Below are experts of layer 12 (counted from 0) of a mixture-of-experts language model. Rows are named router (the router's row for the expert), gate (a neuron's input weights, with its number), up (a neuron's input weights, with its number), down (a neuron's output weights, with its number) and show model dimensions 0-127. Each number is 500 + 50 x the weight over its row's rms, rounded and kept within 0 to 999. Numbers have three digits each.
Before each expert's rows: "raises" lists some tokens whose logits its average output raises strongly, later layers aside; "comes after" lists some tokens at least twice as common just before its tokens as in all text. This comes from a sample of Wikipedia text that the model never trained on. Tokens count by the router's weight.

# expert 18
raises: "uter", "rill", "etition"
comes after: " |", "-", "|", " and", " of", ":"
router:596483472375514519524459531537547499533497564484531486506601530486471495492590540467550510413482498552522550552549451510574498610449512500509524503514492425550536421481587555423404491513513546565471403455580541507534514458474570571498509536502507572525423495446560577515552587485495499450433492527470492618508515509525579463476532514417452530598486433582413444504497405474479541576483
gate0:536510508467530415443469574501438520478519473487537523558481392396495553408549457480509438496581561581542541538567387478524422570486458509477549506546485502544518492428478496536437550468524426532480473478461492582538450503363472543486494532514560553406483449455476516532536512602489478465522650551467550537469514467538495489521556354456477556460490413492487503488533473433459429555490
up0:490479535491483509444505497498539527517501530439480446419645614449546426462451539519506539469556546485473543452517364383419427519508401524484532552546616467479526442529589560471464426510547521451555504558462512541493501493475471522490496460544489476508500501510439452573498539562474464408464491541464421472364456502532447474487570438589482483407465516521630535489491528520495506463528
down0:492559484560462436498547528402397446455616411477396372555515436457439517456515417522475447533550562494529458487640438522454474520477447557496524502463470550519448487444508516519562475485543410560457431456449502475503464462528497418558485472489396434521563522467498487592485459443509424563469532487485440473469427462538537481522568563473485491410501545436484498565489448409504493494508

# expert 97
raises: "|", "General", "Te", "==R", "ele", "==P"
comes after: "\n", " |", ".", "==", " ==", ")"
router:558539472458500404573544498482546560564563469449580445529553546481520489470511406580477449539599541550448546485501498370535516557431576452490501527482512512565568363458565567398485495525459453465528523514452507525430400523498544542508489535529561522469504525501483495555555490517472507493443530476520575547454486476457548459563475380487495568617593566574503497438483456509461511532581
gate0:468477502519391528608547487506522613580581479441601532532543440548487436515450488464522426589517499486562561485444542449484548566470522493466569577524601438493553430461514554483475513541475519528465532450503515564459552452617467450525549496528474469452453488523537507463400521507522598459579612601548558546458533510464545470541491437510485453490522480540477547567478484503557620531470
up0:476521597495580512441487445538481472527602440499431423475498454518439562532496437449596527486502461465524506571507597565599501499494545468489535557471531466526539526529490454488463492434523493514550538524521498540513537480468502472485608513498513440488581341514509500524456502523489378511577444567409469445535468477425464510593452475571510561600538602467548535507567508552558549613486
down0:473593492542510491432558515424514457448465502539396512436515591512549511519456445412454416439553378512381431476531504527499501415477520574525497528524557541447487457478524527508417544602460453566515506541406484535410522492493466514419484472501498516435441396540460524627532518489540494491493538554423507525556442405503512499521572491534533492529485481420528506607556506569455457535540

# expert 124
raises: "==M", "|", "==R", "==C", "==P", "==See"
comes after: "\n", " |", ".", "==", " ==", "==="
router:592518475409557419537544451478569577564555469452529457558552544474522507464552424498502472533581545559473520466543483400492490585474510497482488538428473519522569364470523580455491532506448381492523437520474507496473393559511500589454503547571563471527455579513520488591559487516484526444415550451437589532503504496475517542498480408503480521619526581572474520448522512495507498587541
gate0:487490511565495485505525516592556472616590492512443491548402515417469445409465484464433376479454529449469488466467492454439512410564508467560515617443486489512571487459539414506544473487516516529469545484514527568481483440536583513476499436594542541658525519430508560511453509586470461440487549542423485487473535577466532578445501532524467537446566505467430479438510473447522539520419
up0:538566435473575489466513458456529514559441549472512524454580521507446551443349512480450364504488478533488470440468534442607521482511531490515433598524506443427497440534506490452530425496572465540484503490483446475486518496414472613497552506581522597522480528530391463518477509542566568551624484573504555556472506512499527499512549500530598504485548552445440398428548507460484444529455
down0:486507561472478439517431422441523490476605474515522564450487414446507480500509429486477536435490543492466459340465519519505458493519482434537505499529467562437521572434438515506538441503530481467427551401582406526486456452509539419560469550480560523542433520535467523486538626390513548573521591471459501550524592539503536476447396490490512400485582499445575479551528493468501495443444

# expert 60
raises: "formation", "uary", "ality"
comes after: " the", "'s", " a", " and", " The", " his"
router:534512497552504444505522434558554424538462544459506498427566489514474437478512417505499465439528492583569523547520578474518584674523509440487489549440506477458511402470516482423507535526502484596474487462522508508522440464496558600376541486617551473501484552570531507470549509430465502516486570519393511509562563552488542480445526489408429568484587492595444471514461497439441476546456
gate0:580494521462518495512489520412488500558512515505469526474491519358534447498505439394522496531602431571496426514469565450508521619463475475497535543468483538519468416593569505543429457532486496616480529562415542398499542506668576482451540423471418431546486451512500518499567486535475527546505550502496547604503468504421522517480482440410495548439440531509481518509521506524499517557438
up0:469511551376534562433455529508525545507421554414550441460519527468471574484502566511503489601465578499470540518471495525452538475458456441507425407453572550532467451518447386547520573510575498383492415472492440457533468437588568529512607514442453593461477519449521560541522561494544453535559454554527475618521544477458487546458541462403488504458532478482482564470530510510433505470452
down0:542536509542475508423521548459469424533567392480614462492411603495454523524587453397501486378542499520517511563542409422513559463455550599537503485533495515591514470414463451481496537391497521545514573444451491468420404588496445472473503530564501549537556445444463415555504472546524468540531489456454405456490481496468497487491568449486441471545482537502561454502537551514566502543474

# expert 101
raises: "e.", "y.", " time.", "es."
comes after: "\n", "-", "=", " Born:", " F", " List"
router:616462406437574556501501453527584464473494476508517544477547511338420508517504512471516421482505536516501442462584440438562470596496528460449505527571441525458573483438487476482460523558504449554465452422519579559436441478535457609497571472610511502497431548444545518536518527450471543471500543545467544537467536513507606535491524567429428507604580539490470492481482579474468514527544
gate0:474519516488458529530451455473510515534475485482522488508509584475568518506407464458469564470507467538503478483503448496515545447426527589525463474610574369490580454553514359492495507467516477524565431436540491537523572563534563553588461565490572501568463513514566573542422605520584563487551503425559525549520527534493532621514518455470501495538473404477439441505426534510457624518502
up0:461562533466549543461434567533496464511488558574492518480516475436475482454538548521527516474454432413547415546536439515417570539514628495530484538511549502544523518481527506516466485492571414559502363543442518586535432563467481536518404398525478498385459556467418572458504459545523470478504564571610423498479552553476466462575441586512527508491510545439554468429522546413493506511530
down0:427525485504370538460505509555416393493516478542612471550477479423497508496461533496486487589488412544400474533508446477476534503520460549562449566515529505510510410509492452582471471395587497547530500481539473582543468443490562469567409477541466511448507443524547443545471536522464521370438567515621502563432407514516543470486563434482559516473499435573486537509506589463499450482499

# expert 105
raises: "ward", " of", " the"
comes after: "-", "\n", " was", "°", " Date", "=="
router:548549476457512502527589526588510530560529548444554484466512560453464519473536360501446460464552477545450432516567455493503443573485498456524577539505495444474579424476521583498487529563496476524439469466500559546520454577497514497501504517515519535601474593488520530501514506478444514453485496544503531580653559581408520497485589540342430552495467499605447544455468587429498516525497
gate0:463464503548588455466588538506552465498531501465506547545384558489540494508482434579451500489510418484367441425593423513529519462532442549553562566590484445497520606563543453465492528517502382534447509540526463504493468414504491470514446406433522527572522531465568564497533537497479532505448582502513513557570604524371467561549575534529528428504519447444510543521521535453518526485506
up0:446584455579507472476474512563468483446439498451481494505514498563440538567522469524525445597589500570556576528555485615569482413557454422588545499495406531514490488547555520498615467495542473453451508512496483454419513621499498482508529523601489612480494537467485480491561488459488465426570430463489453508425476492524494419558508460420591484465495394567495493520487431448495570461446
down0:527509508544522517436536476523479445571484583473467534500569423469448564435492551536543515433453480415469547546428462515517460457498568514579537546482510538492527485546433541455462485445565442546502517541429401516527605594517488442490510559537542552481609520506506543475384442554511484467493445472531421601499525556457413380510446417600480508464488477479450424577492458465474475508388

# expert 64
raises: "cc", "th,", "86"
comes after: " |", "|", ":", ";", " 4", " 3"
router:508502405538551393569469498488579506559455477430514533483560521436533511489481443518529514429501545510554486518465500480517469581536544381509481473590481502533601452519563557513487539616518522537550484508542571492424499498545542494444529437492508566528420488470511526546571610369449505574517607494511527626499484487430508500532504500499455571569582536515421598528494470559418497503452
gate0:527496426480480465465507537469595441578601497460554541537555588523555495498527531452402483533488522469501480588490448502538446499450579538519512471561437415518494437570560542503438548546575443481527503471494577490577526520473486513499576486531605524504452533537454529547493486466527436494436496475491591354392511520442558424473417512535482458563581508505483523461560567482418432444600
up0:558496480460454499497480496436517579491563567476491455545539535440504524489506446452521492491511555440477557539487474471464488545468580539575404513432450455566460528450594585569461500468430489500492472447473596511574502584531478524543537493472484469421540403447510587565545486410483432485473522458573519557554507394414496475468493574454391501514546516571460561620500581511443417581531
down0:427597494550524552608467487498516481500446506451455584510529491534485450439410526561517503478590542469581531498529481484570537477561506546541433612482500437417515499594447470478522471491469597483475501429541473521526408521444543492567545459395476520362465606486441438524556533532447612497496589519489504501499521531447568484509569434535430435531469513509472441432547499460537452452493

# expert 88
raises: " Korea", " Affairs", "ering", " Education", " birth:"
comes after: " the", " The", "The", " a", " J", " Y"
router:560537483407524455599484501553586557463531549444513509535519557526469511452550458482498447412476498563559536559512499425571478528447489411499495481571465459533548507417601525431394537477521469560507512431548488529527483482471561524447463471520485457478475487486500569522610559458338482542453601515407518532557517574561546485532558506449495554550509471501445478488460504381461483609471
gate0:511433548506475495460518500439507526502561554520525517541478545495528566463472510515476525451550507424426501551493467411545523547445512448468496396514562486504462448501446391475497445500435501473490540405584518501510424528513514451460435448468575480533466506585604527505416477542543510451611516483581423443571478524411432536507489440474492582441538530500496447527364528438615420527387
up0:464508570611528555592462435520586532481533491472511429451522458451532414454540454573521555452423455530470463480429493522461484542451498625497484530478585499411427502502651507540455528547419470557603471491438420508507402467485508500602517515497552435505536472493488560550447569501549552474506470481464479538474497431487526522545508456465487510418488443433459367518435553482480534534510
down0:531495553550506575464474486463532499458505472471460421486471445562418455502600584561437586584420459597506468571531470411436492482532575523491490508581526507493518481592465574474483510476482525522528425491471496481482539490556514467511487489462562435530499460470443439589533494643480498400492489480426513530508517469497525461445506490450412465484505444427458402541491440352442606516442

# expert 117
raises: "ly.", "ay,", "ay"
comes after: " |", " the", " ", " 0", "|", " 1"
router:502513487427521473448522439521510538499481554392591450529512598493464429484579495543429484410492509531495512528438465519578567570409514390466528460561451433516505466474593482456499504596458539514531493428597511465506380500555497524446482567541588413576507524531537518451506541386447464573446560505513511449512532515507514434474455514455430503554561577539434530503465529495417550566480
gate0:442453391561425487515487559531449449528471557480449471587518578513529493469526629549670582462508514594464393510511495530539536488494500489561495512545527455571464450534575451458528488484394515494503518455465524595514541525412405481440533493572520519505465492475534464522454502460535468553474423566489503541527564533397510504527540450498430569480569459548438545440530545520492596455480
up0:508454382609506577576490527503549490508528559481480439531480500523503377508444474487525555490498457458581450595567554574493583522587481534444507509534502457483574395524500506507460479406561531535543444421580448501437466570543494519471447506558533466558492454523535509488472521414596445479530521480447477447522492499498572400533435552543451441438518505639430558481468534518518569491540
down0:422468466473495471533484541543480456510527589467505518378501451571472493483562526417415556431476437553531446438554523552549396610464549558529497473480458492469421463431461531470534400553468479529517501450533541531439599568419414517408452639544509483473536517515507459516479490586530449487486538537467434533483470599538430556438466541504434552504499475400496468533502466517572467514478

# expert 16
raises: "s,", "s.", "s", "c", "way", " in"
comes after: " the", " a", " his", "'s", " and", " to"
router:479491484541516493563517511543501535486479506419489500449527528433463510486654520454505499523474474501538492490466470455561493543475484495437564524494496466479475450492584466487486560569430490523498410500538593597551468457588500531399498484476511558607506548497531511539514616535346503440529613577483640497583529556480509533484467480434515634513506503554439595520524467508423481494500
gate0:502456565503473412484414573496573455585495540483506483410579467473427499494519451467446581562517449553460581492513484556499416508533466512561536457502543488481542506513557564458534541525517526496517491506430494510570511570469413513452417587413502512531484457589572521590641487399519425534586505517454510432533522507502524536467547507435443476476435442529419487616536514439405491474500
up0:570530477515447527545462529486512517421537403550529457607534541476478563570498501471424459530484456521465403475449515547495575558489484488492558478493457552434552417513468472546520573475504487477451527593581544496527373534561556409586572474487471518497594456548500444366491526526408534527469485459488564513484507559559530548462404484480487476557460488400591435438422510432499491514471
down0:434471562546498496462561482499525459440569423474513491551435459444494547508475465507485488454538424627457476425442448558497501484496551403485579549615527488513559535526537500486417604530452553461479536497487539536436419660509531499521548468437502512471548462457456457518486558552505482466612522523579440528465575510511458459634421500512467434454503459479515496558595547454558516484468

# expert 49
raises: "\n", "==", " ==", "==C"
comes after: "-", "\n", " =", ".", " •", "=="
router:596532471541539453550574492566498535510542451475556491471568589444445492479503391432419490468545458500509423529561477529535500555420619538453553592516468480565572397415589502510533540551466474527470448460504561520514447573523538450421511453508615523473483544481541508579528525439465533444511552552536480539579489547500625503534545549459500503531488519496484565500509619481403511510484
gate0:460527499516549458492507513526538482513581359370484562534525514451484490465433618576535481535446479490510566390558489550509431562425424511492502545465457466579549414488466451503496433475467461451459544507460547530430456586497438413491528416577590508446576442461489458498499440470465520409519502498508446500543520631478547524558461520513473522554502528449476554498434546432499446464561
up0:556546507574511564454489468551474467563565547469491484421589524467459403491484469498518407411530539441565478586422512544550581483501576517475558480573516482539449485450518393448576443511420517529480596442495418502540506445463446458503495506495550532466510457549459433457438419535566417392371487548445531543446480466597496488527466543511503551487462456489448477523508482512561488575575
down0:445484522542508528598460461624564551384444448434526519552480483428553557436441529483510567458560500559558529520526474508527541535604452550493491493515514616457502455537558484528473544521466535518450433430476457498481456485451532553491502464415477530591443563528498521482565421539551459562505573564504485499487478457483481421503560435528509540299475494437429490456461528463509572489543

# expert 28
raises: "ly.", "age.", "ity.", "le."
comes after: " |", "|", " in", ":", "″N", " 1,"
router:527476419547564454538531477527548499564557555435503497520463634425476540474482339470503488472498501507518524469485527431496461609492542422464452559476460515488527406499622518533451546581539472529527445518603510546571501511543494535425558492485521576565451497390455552497507552406473477526529573518467471542497499539418538515518505464401444546562580597530509546488488461507510511575439
gate0:544481447562512493518489452499530432531554536441514437442454526460424515541427461579528447456443482476531469494481528572574473495496606394510410527506535498516518487454559500512421528519487524485606466466516392439581520514523414457495485555608539509491539459432464519512452515509473545555562512498515484454481510435586578533588536505568582441497607433450587538443522541525472588620553
up0:536568479478536526494434455615488603563421422484542536468429540470555443549602442434398481461463404579527562565436571454553468517514487521483511435582498446472502535560445507532503425470518477526548447550447498472454470490549475531452447600478404477440468417510534497499537421420500566438504396518516480525523486484494428555572543542467477546546525610470485550518471486537508544452537
down0:474516568461466469611553576592487426573467465535449441412448546422562443465394504479545467515427452531488428459429449476502558440480524520428490486549456478488395480445440564487499505607549591493524408515566546583521472563522481545519518541466537570511468499460562427464527468494553523511471488467426503532418511522510480512522493572531456459500494591431461429469496473492603406429508

# expert 110
raises: "-", "on", "."
comes after: " of", "-", "==", " in", "===", " for"
router:511534486506512475469558431517533434526488500431620476502633487471446469442517434422462440430493506543476502511538570467512483594484583451409442549596489439481551477470530487455429580515502469529485507414505513602479468478579538444431572534496567534504479541423594584453469536510434440513508507559467555482598456561452610499562488504438498527557537521553501494402466555448453526481513
gate0:525535514479523500561621542465493514449585480609534536479540481506499491508492546526475494521551452475488483544504572418452478459489561450493556508515464436567606441467538584472533456433502543539480418467508488605498559487458438443398554486524503525546504538592527417531377581504443555406432559544516472502523548537468585439455573590481436390541490418504473486489553545520520552482450
up0:506608498463516456511477505397476465494497509407501549499517507559467418441503524461500521411410478482442544661575524477458556507567455480559425427425511538513469548506583428357560508464504441408458453477440491452589427506542531394450516440485530551509463609545537472498444497491533506569502454509505507492521480539465507575507521492539409507575563541521514449498467558485518532446544
down0:465446417503530434557479429516496536515498456549468458433429599479461455564583509486492495460534511503433667509429552601561469472520500506402519529475450456546525580523519517529478521461519439510484511461523524540484558565493403446597463512395506469568583549569537460416513389502574580427486555464549500510513520525472502443481468486462502455590547513427502479539593425465518495500534

# expert 111
raises: "itar", "est", "ity,", "ograph", "ity.", "ity"
comes after: " |", "-", " P", " V", ";", ":"
router:476507479454549485498479424517544496529484451426536419469502480416506479447592497498512508464562513526438476493509514470528454646452515460441491455546567405500559400481611518489467501569464494561531508374425542545525476520569480491474524536537550521504517485481531574449566523397514507521394472494514547540559407478490507473511571481344439533491500535610432421479523468501454495596455
gate0:475531544473565427434504514529494490479471488374535544463573468524515467423543469483448441422498398594491489473544455430550433577482612485501459467457545503487571517550609470552550542534488616445539525472520429578431533535519500601480528502395472460511545401521516497501545528468416493545492440492473477426471490582495492586559508523405569527496507572546543524456500569480556561454493
up0:542509548523565558546598431553480549421616455513559576528481479537469466515501439417465563546489491458563503501526401463584404449526528467509500562542418500461531540505427498610538451568473496507526458485455540477425597421471514501581449510513479488461470492496505605622434569566525517458436480598567495452509518592604459541521545484511514574536503534463526520480547486511533463525541
down0:620535426562616449550480466570444508540468511473441364474484495601461507445483565511448529569544577528474401537495600403568485509538443540487582461499412554508446487471471521513555572448495509468500462504559521491446457574474406515500574486562545489433556493489516554486518469446471420485548536446528547503575524462454477533539553479529407482402520500508495447540507423503550566507544

# expert 68
raises: "if", "-", "C", "|", "V", "=="
comes after: "\n", " |", ".", "==", " =", " =="
router:635574457524530395504588522523510539584575443497533418532610581461507497485537419470419453471526544492483518515492518491553457567479566457535482560477494507525575369425550528382456514526452377505525464477553498495421411573510531513521502549496637489498509526488551523545541510458517558438494518531473545548514495471517591482494521482470496518594523530519482502428505519491441538604501
gate0:493436499530484419443569497498510466417552463433498494505559588551516487552518429471448483444485491448530492539546465605521493428415459441609510509516593439542591448507443468414445539471540439507584462543440518528460492488468532527459574598471555496549536415504451467584517516492587456495561582466538563572489620452509534580463451518484528467515535552456503560463582568518494577548511
up0:439475561446498506477532554479619494442471409595472527509450485514421508522490432419562551464448550465566540499489515521509533545448506438532463559542457427534528445463478572487351479450486532504521463535488518546485588462565507487446479517493520570418521448529407443512495556370498478507445582500573446530488631518537495439451401457429526511497480628538487458541539484471484518557491
down0:551409459581493536550531553530569529617564604584494423543522438459531466522542442521550539480571514499450479441446435459438545582544526577564590522538468549520469533456466448560539559454519454555533529578469511436462501546408520475481454473566513508572395579493487458470532495446545467474436543495487544503437497448431481508430479523541552487523474458498555435588409593538523490585495

# expert 40
raises: "chn", "iness", "le.", "k,", " (Japanese"
comes after: " L", " T", " H", " M", " N", " R"
router:601419463412583471522501536526515515539479478470553486535599424455501452573622526457481394490516544461445534542469522449588524580439511473512544557536506500512633517407512509442444509585450418484469589451479521536496464526531460522501521490528516519490505578469536564488555516514392425568476517483531521668457546543496534528536541482431505597478534517563478489498525476495450421522479
gate0:543510507460482506448568523514559399470430422521546526563446604500429498474537423557476432465408478584493452480568471448489571601490544500532618513547508497456531524475538505488592470470511465532477514498529508632516468604485412510491441573460518448437522598529471498560510408554627504517490415538542528477538533552474532449451506482506521514508504465529488472471455515358466453529445
up0:462505421492536466453531496539543476502514506519465578484462507471555484464457551548531464502421574454437471533405417558544483459511594577456577542526559570531562468633538469506511526483485499465549548580541527560495492545401463532553576521358567555583465593505509489581486568530520510455548481535526513489458394484585455448482402564520536469456479549540527538596487561547526516552509
down0:506459507546564367404489433556500465530443465462499438499507632486590540533453521425498563517451457467534574525517572531479474484436508525561481482520605512572483464433550507444500460574549436433419547410455513537465551533449454436480558461523565510569559541495453601409470395510602445530447404488490449485528533499556543459560495551447451512476457527495556475554494504532516467498498

# expert 21
raises: "ah", "har", "."
comes after: "\n", "-", " the", " of", ":", ","
router:591568431471520484576497449498550483519553508472544491494569585499457575526559524412567508415527533543473555484461485436482471620507518478547528488551466413583618476456513512505460532526495463554429503448525482492506488513577536526455541569471577409491545493383623467572576547448445432493488510519508580513541520476509504489508512511476456516592519553610563431445495470375496474496457
gate0:534512525511443477521482523532541501570531473473512451583429587511498466489497500556513530438501513490470500506485558523478388472450590522564564527533355557539449522517527535593443639576485391486442565464565475461388443557538459544525486529446528411528465504435511438499420491458519490436530570478518471412586508491511541456432507477502540477485503447533578556455599487475460485523388
up0:518463430441454473568503517540610481554414514467521438484491500491518510503562440474462532499555533530506515545494514547536506506499565476468548526348550442560483437456585531417489591450542449515554529467480437426440585446506582452545559504456544522465450572585532474486560461521534389491569508538526496545545490500512518439410474483563592453400526536482559551487545498361491569452532
down0:484589444534500441544568626574485472355501578514490507498546461495513533480467416478365379589565475484454458475444471585514466422493597527477421523537481502486538462577486515512569520530499470599485569516487552415507477484487547540506524511483384508468437486545476479501486409449500485481517499543517455575466516433472570544485459540380476472467542475501519576473496492483550563540448

# expert 10
raises: " a", " the", " an"
comes after: "\n", ".", " L", "==", " l", "s."
router:563529466386576549526524439584480453519441574468572484521589516454494494502600426431450483488562476481511485449502506531547442574435490474487517544585470486537519449474596496426425593513446473569511456487554574541461404546538476554422481494462585517641536600461536573500578502465481537540552594445490545565507487504459502529534555486455457525508509500606529522485486547531473506574486
gate0:533465572444494531552492465543459490431551480469469481529455482509552486428441479533467549474526568542441404513474523510624488470542509427597534531546468524421486517502460538451515588466448475474516358566567517437540510486543474519492460505462444451613460558491483459499518532577416578446460502550420457604535537389496472452527532434573534523467497480563576569548463553553566494602507
up0:553412502519529407494443385509549576459481398426550515419455473457502465528520492464499528472452563484492451508507481492512454470495418471461512495551561501483481433527581416471432495526564521441632588497522531511399516485553485409489506568499482512443444513556551519553566498478513421574536456582574525498411510505524567545445463494528567543499424557430585446509499402435536489569557
down0:509507542496501508460491485483480468458506502515568573510537485635453463482539560409483536456521592452534573473454500525588419475386398516421521489471481484521493493488529482516466520411511507469590459522545512453567484478461549573494487600424485509489518467521514541385602550502359483569471454498559482508419496635496458512498519567525490460535515477655515525485419535563509468484488

# expert 120
raises: "que", "aro", "l", "c", "lic"
comes after: " was", " is", " were", " be", " he", " are"
router:567534434546555404480499446540488457543495523440513418459508501445408556478590466477470505448455475555555549408495507536520503567480502494490487476585473491473516418458595542516443508593462415520419467534489505501535372546506444572470505564523529578514508520395523522538593539473484593465472579566436592527530596474525443579490501472443527523552544394510427497467410501473476506524468
gate0:494560477528471582473430528518555475478553502424474504520470458501486524570600526530473473508464552448552525485505504547456519576514539564494476422475469520511547452453534508441485479434496510421530496543445417510584510519461441641528482556412527579498482422545458463599608464493498562480479559464592493550506653492583534581484447404557482505539568455406481478514482469499495584497412
up0:516512471530536474521484515451485395480590458503489535535480459592441493501546538499533535422435515517629507512528522525629499512578515430455487501518518523466422500475531564513531472452457443448453459481527439504521513513522428577488515523460550499554490586561456497522592450595372455565630621504396532415530449499449494556437503478532518435598487468584461511532556539519512485466478
down0:480463474533502443474529550456381495487592521414517498487518476604502548488522610411501573519482447409452531487489455481424527474509465561548540532534449392564495402557497515495498505508478473452548551493489405443422460552478486520543531512513536537356490486493443422497483506525481496551501476543477401440498479443489559505470582569637483480539523488454547460579451380497579536540503

# expert 58
raises: "il", "id", "ish", "ria", "rom", "iss"
comes after: "\n", " |", ".", ")", " MPC", " information"
router:520586527508469375513579529598539503568514517477553418545617561411484486441563460502429480471529503600510516487465504449505434584505512512464525573447489444491565435414523603451494504511462364450493481511494511496509413526508515505528479471495499468502470535425443541566488533489487513482490559588545557566518539515517511585532507444416367510572517581497479491492449507442452431532413
gate0:477418533501488439452482436542556461441477483517493518541423533422512546467463514590495517536545446591494532408478451448537503548531514418462556442517507468561475584476491524549428567597537583600484424498498523489472463537402465483476444446523431542451503503559516529531449526526373645444424546496428439588468568511442491503439492472439463478519489423568536414534476478534546543503501
up0:477530396455495450521538507435463388637459481489457517489429520524514468497475521463533487477463503426534537498553548484523552572424545457516475466503511517458398411540541482494381463514494437466421537515497468527501465483558406570502495484504495540501445553539365387409567422528555510548476439499488551469450497565507485491525442473510540560583522500556519451498562497566387381507532
down0:466488518446520536543477504555582475498427527514429530362520555443424513497529576441487454543530568476470492539487472551486468500466461548503499438474439487549528489437519404539541536524513515524451571653532432419482499525551575486514525394460537541433470509552398529548533547504482514433476604525508499474525528427482415535522485479397358520467533428444512495577493477537523462470390

# expert 25
raises: "ilm", "olk", "book"
comes after: " |", "|", ":", ";", " No.", " 10"
router:527545328501586491495481446478516467548455466460505511479551529442450479483511503416523408483449474542428480582443504471554533578508490386496528484564460484529545471472522544500505586604498485485535465560491537481426476468525532564525613484528509566508444478443485502546506530428466494575511564512526530616545541528502525434620531359475481571567526585440394515499487523513450497516536
gate0:472472523526513450516490484436544484495477496522516504440518527481372490542542503502474493478464502488596537485584562475487475491417462502507514472524446565574603563452621563519489525596448505515428530536536526545515447449537434476519407567455560471542507506497477538492510477338441419599444473525543464538627468531465472451399499411408505555530459425548541508478525460500416576534504
up0:450526431517582511543417537491501551446468429482446568507518523530395476471494515482588447484484515487538457582500437456556526580472478512490468602393468515467416449419496444560545518459503549432492475455490623503472562532421463551535555506470423479609518545479518545465420478575418522554520550508413563497447567443456532495543498609551505496510445426539521565435499440466576538479480
down0:489482404599573528582444463527479517431509519489453548464489583454459470525566529566460453539405465463466491551486420502596571493471566468464495492576529571396460412428446501523483548555550519512516564524473512498536594442437428480485491461458545457474467454465383573559496449571569441481507493510552544578419526491584451487554544517535580507492521563550491522517432477434514520506608

# expert 43
raises: " |", ";", " of", " –", " and", " in"
comes after: " the", " a", " his", " The", "'s", " this"
router:507542489495547485583585515585580456532556555445510509546553560469469543471557448498514452491499384496481494505436485429589477525463497444529559538587517459531460542414562455489475557494499466498502466506515475537561542500614593591422479436512540514514514568521537542515494588510387452432524654578475530477539470552537547538514524465459483565504502550596515520425503547451377520537520
gate0:439503579520530469535484475451602589419542531508417557530479448478450416504613457515543566457551459403499526553503569469470464514471534505518516468470509402545451409517544502529467453409468461438422548564510546539503444414508569573474497528515423447518456481495481510535570531510547613546392560499505550539509524575495461554512557520489458489505499526441477562469423550529425384440553
up0:486510482466508503480542531569451479496537553518453498534472527465481446518577412470575556569457498480554519440527517600580498518525375506442600562508465459495499453605571497511528428421508539516498403578353414586535431482484465492514567567458431447498467482534513441507460528500525561519468546577520520507485587521472539623497577454502552576535533475465484583550479451432529490459530
down0:445559522456539511533510464492476488592501493533481481505390482498434531509498374529534443481562486521451461525540447561500600555538449511505468477494543483565467484658561523548563453441444586548520518513422521517506444526610427453545516533486457597497481502507531570534521530419497516578471433474460533543507506382499586515553475463482492558581522544594417537438484482376517463534456